Experts of a small language model.
Training: a variant of Adam for the experts, 717M tokens, 5238 steps.
Below are experts of layer 9 (counted from 0) of a mixture-of-experts language model. Rows are named router (the router's row for the expert), gate (a neuron's input weights, with its number), up (a neuron's input weights, with its number), down (a neuron's output weights, with its number) and show model dimensions 0-159. Each number is 128 + 32 x the weight over its row's rms, rounded and kept within 0 to 255.
After each expert's rows: "mostly gets" lists some tokens that are sent to it at least half of the time. This comes from a sample of Wikipedia text that the model never trained on.

# expert 247
router [181 138 135  56 125 148 155  91 142 149 119 151  94 137 149 121 131 125 158 129 161  86  78 158 151 115  95 164  94 112 132 183  97 157 127  94 202 124  89 113 179  98 133 124 155 129  55  97  98 173 121 123 187 120  62  98  85 122 141 163 191 125 125 161 109 183 115 122 112 124 140 124  80 102 158 171 119  85 143  81 141  98 130 125 132 127 144 126 177 132 173 132 159 100 192  83 141 102 163 120  89  98  68 112  89 143 119  67 146 190  84 130  73 160 113 150 101 136 162 139 121 177 112 114  99 135 129  54  88 179 153  99 136 153 106 129  98 132 149 135  71  99 138 146 130 144  90 120 121  74 136 170  69 111  99 148 189 104 130 171]
gate0 [130 110 128 164 112  77 220  82 138 201 142  62 109 134 139 157 129 101 143 125 153 158 114 145 101 126 123 122 158 108 125  93  66  53  97 131 155 165 178 128 105 152 118  90 167 115 218 102 125 114 142 108 125  75 135 127 157 112 135 112 119 150 105 166 119 121 155 128 191  98 100 105 143 176 146 148 151 108 111  46 142  91 171  95  91 150  47 133 147 136  98 118 183  98 150 128  56 176 136 138 105 179 161 135 113 152  97  55 123 161  89 138 135  87 110 108 122 102 125 101 124 180 131 108 107 112 167  79 138 104 192  86 105 117 119 128 143 131 134  93  57 147  80 169 134 120 106 113 105 110 116 116  95 138 120 106 176 125 130 160]
up0 [113  96 137 146  94  72 146 142 146  28 127 116 122  85 150 126 109  84  87 150 119 132 122 135  97 138  93 152 141  90 134  68  84 178  96 143 173 165 100 104 132 160 113 174 169 143 114 109 148 123 111 102 164 131 155 109 113 191 116 174 112 104 130 108 115 139 128 125 146 121 129 125 117 164 152 181 111 156 111 119 115 146 168 153 112 162  98 146 101  70 124 159 124 111 165 186 150 116 144 113  75 193  98 149 151 167 102 138  96 139 152 177 138 176  63  76 160 107 164  85  94 150 125 120 157 177 182 122 173  95  70  62 169 175  92 150 197 146 144  66  88 152 134 142 190 165  99 168 114 184 103 146  90 114 148  98 132 147 124 141]
down0 [151 100  96  90 157 111 103  74 131 146  77 103 148 127 157 158 136 191  70  38 186 150 103  84 147 185 150 153 170 124 108 199 159 138 154 108 108 129 172 125  93 110 150  79  83 112 120 104 114 185 150 121  95 157 130  72 102  95 100 134 161 130 117 138 147 119 101 144 102 155  91 169 117  85 165  91 149 136 144 200 101 155 132  65 157 155 218 116 106 111 150  89 181  98 135 130  52 107 147 101 141 117 153 172 100 120 161 138 178 123 141  89 154  94 130  89 133 132 104 122 136 136 110 140  69 131 123  90  58 102 163 138  97  93 127  67 141 102 135 151 163 127  84 119  97  81 101 108 109 120 135 179 112 112 135 155 125 116 107 126]
mostly gets: " site", " project", " city", " program", " tournament", " community"

# expert 137
router [117 168 123 107 100 142 184 101 150 104 161 157 126 133 167 107 152 125 171 128 107 138 126 104 151  76 129 160  98 132  92 185 118 134  91  93 213 170  97 112 151  96 175 139 149 158  96  74 133 165 159 141 123  88  91 111 141 187  67 205 158 103 197 105  54 176 113 111 152 107 150 151 105 153 113 157 102 126 156 106 153 116 164 114  85 121 115 165 114 106 162 135 154 123 121 106 100  53 137  74  77 111 111 104 153 130 144 111  93 155  53 101  85 105 152 109 128 113 158 102  98 157 105 122  79 123 119  88 114 199 125 146 150 148 131 135 107 133 154 126 159 114 173 223 129 102 166 142 123 102  79 139  91 135 103 158 176 156 163 150]
gate0 [134 107 126 118 125 215 130  66 148 135 108  97 129 137 132 117 129 104 152 185 167  75 111 131 153 133  92 119 110 105  99 226 169 108 102 112 145  71  96 140  75 113 161  83 107 133 103 125 143 104 143 127 188  86  96 150 169  60 169 154  98 105 155 121 106 114 119 194 132  87  97 121  87 135 152  52 136 101 134  79 191 152 107  61 151 121 157 166 139 192 143 159 176 118 107 148 150 134 129  87  68 142 163 162 178  81 119  60 152 150 139 154 117 111 162 149 155 114 155  81 107 137 108 120 127 170 160 125 149 161 141  75 127  88 124 152 157 143 106 132 152 142  98 148  80 112 128  93 149 162 118 101 128 179 182 138 164 150 118 135]
up0 [105 157 114 120 153 191  87  60 166 130 116 127 126 119 125 136 132 141 161 166 164 113 138  92 179 151 142  98 144 143 125 146 206  75 111 107 118  87 129 163  69 116 142 106 135 102 166 130 128 112 141 158 180 153 117 136 142  88 134 148  99 119 141 128  62 125 158 161 150 103 138 159  96 166 124 116 111 127 122 136 144 150 140  86 114 145 160  89  62 207  99 140 111  94  73 138 122  87 167 125  87  87 132 170 168  81 125 154 150 135  71 138 114 141 210 119 141 185 147 100 181 165 171  59  70 204 154 109 165 146  81 111 164 106 127 134 139 153 121 124 199 132 147 139  99 120 170 137 158 146 129  37 128 110 124 140 143 135 156 180]
down0 [132 130 137 139 155 144 104  95 104 144 107 102 199  77  98  88 148 151 115 148 154 154 116  98 149 132 130 147 137 131 142 181 139 162 112  92  98 162 127 192 127 170 164 144 134 126  90  60 171 138 136 156 172 109 124 117 164 215 143 126  74 148 131 129  99 169 137 123 150 143  87  87 122 103 111 110 113 129 128  88 126 163  69 123 127 100 115  75 108 138 120 138  61  86 154 118  88 109  73 103 137 180 133 114 151 114 157 112 142 118 130 113  89 113  69  95 216 144 136 149 123 140  95 118 172  39 153 111 129 111 159 148  66 126 167 144 188  74 117 117 111  58 136  92 100 125 161 130 188 171 168 109 128 184 139  87 124 127  83  64]
mostly gets: " made", " used", " released", " began", " located", " found"

# expert 110
router [147 167 104  85 178 156 164 119 145 126  69 176  92 105 117 112 164 112 137 107 118 112 119 119 137  67 130 136  86 165 101 150 110 129  75  82 224 152 124 123 136 121 162  95 145 138  83 122 134 145  94  85 148 122  39 115 105 187  93 171  91  89 134 122 134 170 105 128 176  71 110 102  88  98 131 163 112 143 126  98 105  96 101 128 115 118 140 162 163 118 120 113 117  96 157  73 103 129 150  57  60  54 121 104 137 112  62 100  81 130 118 117 107 108 138 215 124 136 157  69 141 163 164 121 165 115 141 129  91 110 136 152 145 161 149 153  95 172  86  86 111 160 103 169 100 127 137 118 140  76  82 128  92  83 137 138 154  88 121 102]
gate0 [123 114 120 103 121 134 168 109 177 138 102 119 100 130 135 141 137 124 174 133 127  89  83 212  94 132 129  97 137 174 140 175 126 118 114  92 177  68 102 114 123 173 152 172 167 136 124  86 121  97 117 167 149 153 117  90 113 115 163 132 145 130 154 128 108 104  91 207 124 118 114 124  85 176 164 121  55 131 120 134 111 117  81 120 161  76 165 149  87 151 149  94  84 215 157 147  62 130 160  98 139  37 121  89 143 107 107 138 116  98 128 141 175 175 111 132 109 163 152 124 194 178 140 121 121 134 135 151 111 123 101 191 135 163  96 162  67 108 152 105 127  84 159  95 122 103 146 103  55  97 127 102  98 149 127 104  72 106  86 187]
up0 [162 134 145 123  51 110 161 124 147 129  99 103 122 108 163 165 142 138 128 119 120 151  99 222  96 199 133 150  82 106  74 157 196 138 100 160 134 155 112 121 132 152 130 121 127 154  87 143 134  90 144 137 107 110 176 123 118 162 187 154 122 103 129 130 171 116 144 143 168 143  90  81 117 144 163 137 115 150 150  76 153  96 125 148 145  96 123 134 122 113 110 151 124 175 185 108 154 139 177  84 145  83 116  89 169 102  95 122 171 105 140 136 182 227 125 147 130 118 125  61 129 122 139 176 172 141 160 139  62  77 109 173 207 138 148 105  28  85 177  99 156  97 137 133 157 105 136 158 161 105 131  83 155 116 112 110 131 104 106 141]
down0 [145  67 131 154 152 163 112 107 117 140 153  82 130 163 158 248  99 117  81 155 141 145 143  82 171 133  79  91 144 161 146 135 100 141 132 108  99  98 104 140 110 120 150 183 103 114 152 158 121 156 126  90 154 141 122 131 119 173  70 160 118 164 142  98 155 116 148 147 125 126 122 110 106 192 128 122  94 144 121 110 140 167 139  53 154  80 128 154 156  98 124 102 124 113 138 135 128 144  85 160 162 122 122 147 117 116 143 122  98 158 100 109  89 114  82  99 104 144 100  66  90  61 138 212  99 158 207 165  99 137 139  92  72  90 135  71 151 129 100 101 131 141 144 114 179 145  75 160  73 111 150 130 177  90 191 135 120 205 124 151]
mostly gets: "ius", "ane", "us", "os", "ila", " care"

# expert 153
router [113 157  97  43 136 121 182 116 182 151 110 133 128 143 136 128 160 151 131 121  96 119  88 176 128 101 136 174 110 118  89 132 135 111  95 131 171 112 102 139 128 124 162 111 161 121 140  93 121 135  94 129 111  73  79 128  88 181  93 152 136  69 135 160 103 188 117 140 184  91 130 106  97  81 160 176 136 122 155  96 165  97 196 153 145 148 116 162 160 155 111 118  89 130 176  85  94  81 154  74  60  92 139 138 135 149  69  94  83 116  81  92 123 112 130 170  59 155 122  65  85 163  73 108 171  89 148  99 136 205 117 107 136 163 109 122 131 146 104 139  86 174 127 197 139 110  97 124 149  90 119 147  89 119  87 177 127 129 108 140]
gate0 [ 97  76 153 125 181 151 117 112 185 103 103 172 158 150 173  72 160 138 148 112 184 108 118 145 136 107  83 195 138 173 104 116 118 108 104 162 164 135 125 139  93  85  97 144 124 122 163  77 212 122 123 125 130 126  89 128  85 136 138 119 124 111 133 122 181 184 110  98 146  78 135  69 152 133 194 121 127 135 148 167 165  92 144 140  98 103 137 166 106 127 107 138 100 109 164 131 121 124 158 107  81  66 141 169  98 179 104 150 127 109  59 147 132 136 103  64 117 123 138 103 136 141 125  99 137 114 160 106 141 161  92 127 154 123 129 124 212 143  66 135 147 175  94 244 182  96  87  99 108 113 143 115 108 170 116 126 102  72 106 136]
up0 [ 85  89 119 155 136  96  94 185  99 111 183 150 136 145 135 121 111 143 114 112  86 116 116  66  91 125 151  97 154 167 146 132 171 141 120 136 131 134 105 172 150 206  49 138 171 102  97 197 152 137 136 143 117 109 105 126 104 113 137 125 179 179 117 155 161 110  62  39 150 134 104 155 158  78 177  95 130 215 171 130  91  95 116  97 104 128 103 104 101 105 115 116 130 100 113 143  96 143  74 150  98 157 111 140 152 122 131  89  46 148 144 114 132 120 103 155 196 148 159 125 128 150 136 131 137 119 136 125  96 104 141 132 167 168 161 121 157 164 117  99 131 106 121  86 153 161 127 133 111 127  63 180 175  68 104 204 189 135 116 161]
down0 [134 133 183 153 101 172 117  69 106 162  62 175 167  89  63 151 181  83 131 138 173  98 169  94 106 104 179 148 117 120 133 167  58 117 148 144  77 148 168  87 100  94 144  94 107 207 176  79 164 134 122 124 136 115 112  94 161 109 138 118  68 126 134 124  46 142 101 119 104  90 148 157 106 162 102 121  47  72 147 143 109 146 161 118 125 138 165 125 133 108 150 117 139 158 111 154 128 108 152  89 102 139 205 124 116  92 140 131 102 137 132 131 100 145 116  94  90 136 139 118  75 145 114 133 134 130  76 120 141 127 163  94 159 118 103 135 116  66 102  53 106 146  92 141 120 111 106 193  79  77 112  97 157 137  98  71 116 143 101 124]
mostly gets: "ović", "kov", "ić", "enburg", "ı", "owski"

# expert 92
router [157 135 101  93 128 108 198 101 140 159 142 132 118 134 133 109 170 117 166  95 121 129 101 146 147 104 125 163 126 124  78 148 143 112  92 104 199 132  98 125 129 138 128  99 116 188  73 119 159 177  99 120  90 115  46 142 121 178 114 208 163  87 143 140 112 151 117 112 162 124 173  91  72  77 139 173 138 164 165  94 176  82 168 125 160 133 118 166 129 133  98 104 107  83 167  78 135 117 122 105  84 106 148 118 112 163  70  68  62 157 106  83 141 138 120 177 113 149 162 103  98 168 109 105 165 114 166  83  99 187 102 103 130 162 132 126 132 196 116 123 119 172 130 196 147 146 101 109 137 112 105 126  88 149  91 198 168 167 119 154]
gate0 [165  67 107 118 148 105 127 109 120 115  81  68 180 184 174 158  90 165 137 150 100 114 130 112 112 149 139 145 106 144 161 152 136 199 149 134 124  88  77 135 111 121  91 131 136 101 109 105 111 147 134 122 178 155 132  99  98 201 160 154 148 152 115 106 118 126 101  55 146 125  92 131 128 155 136 109 139  98  74 101 121 150 104 164  52 137 131 110 135 138 226 144  72 105 150 129 109  97 100 149  53  39 100 131  83 118 109 147 178 141 120 152 116 160 140  82 116 180 126 120 131 139 129  77 141 176 170 161 167  99  78  73 123  88 153 178 166  54 109 166 149 109 119  95  94 104 169 129 124 139 154 130 121 126  94  76 116 159 133 134]
up0 [145  95  91 144 121 120  56 129 167 131 110  90 197 130 147 165 108 149 116 109 113  87 154 156 146 170 167 117 104 152 170 101 153 128 118 122 143 134 147 168 144 170  96 144 130 107  76 185 153 145 209 104  69  90 113 148  95 135 197 118  94  41 124 150 161 155 143 132 125 149 134 111 100 108 131 163 125 169 123  83 101 166 195 155 114 132 133 147 114 117  89 134 113 108 185 126 109 150  68 157  86  90 165 122  97 124  61 106 129 111 138 168 140 148  89 149 149 100 162  99  79 108 126 150 175 124 181 137 193  84 133 123 125 112 184 157 151 135  30 139 132 163  94 132 155 126  91 110 166 173 113 165 151 170 128 145 172  86  99 123]
down0 [134 136 148 172 144 119 149  72 153 128 120 103 100 125 128 180  67  65 102 135 157 124 129 122 132 155 119 150  92 133  48 160  97 194 176 111 109 109 126  92 196 168 130 110 123 124 126  58 202 160 114 148 118 170  88 153  75 181 114 119 113 167 172  84 119 122 131  60  94 145 138 148 124 140 145 124 130 147 110  81  67 128 132 167  80 122 103  87 152 128 160 115 115 169 141 146 175 139 160 191 116 145 102 146 124 120 140 117  85 169 140 136 174 143 166 137  93 163 106 153 124  82 122  73 158 179 185 150 184 104 146  53 146 135 117  92 147  81  90 144 117 129 145 151 132 125 108 117 101 136 163  87  48 178 114 146 122 100  93 142]
mostly gets: "ić", "ović", " Jean", " Nicola", " Henry", "án"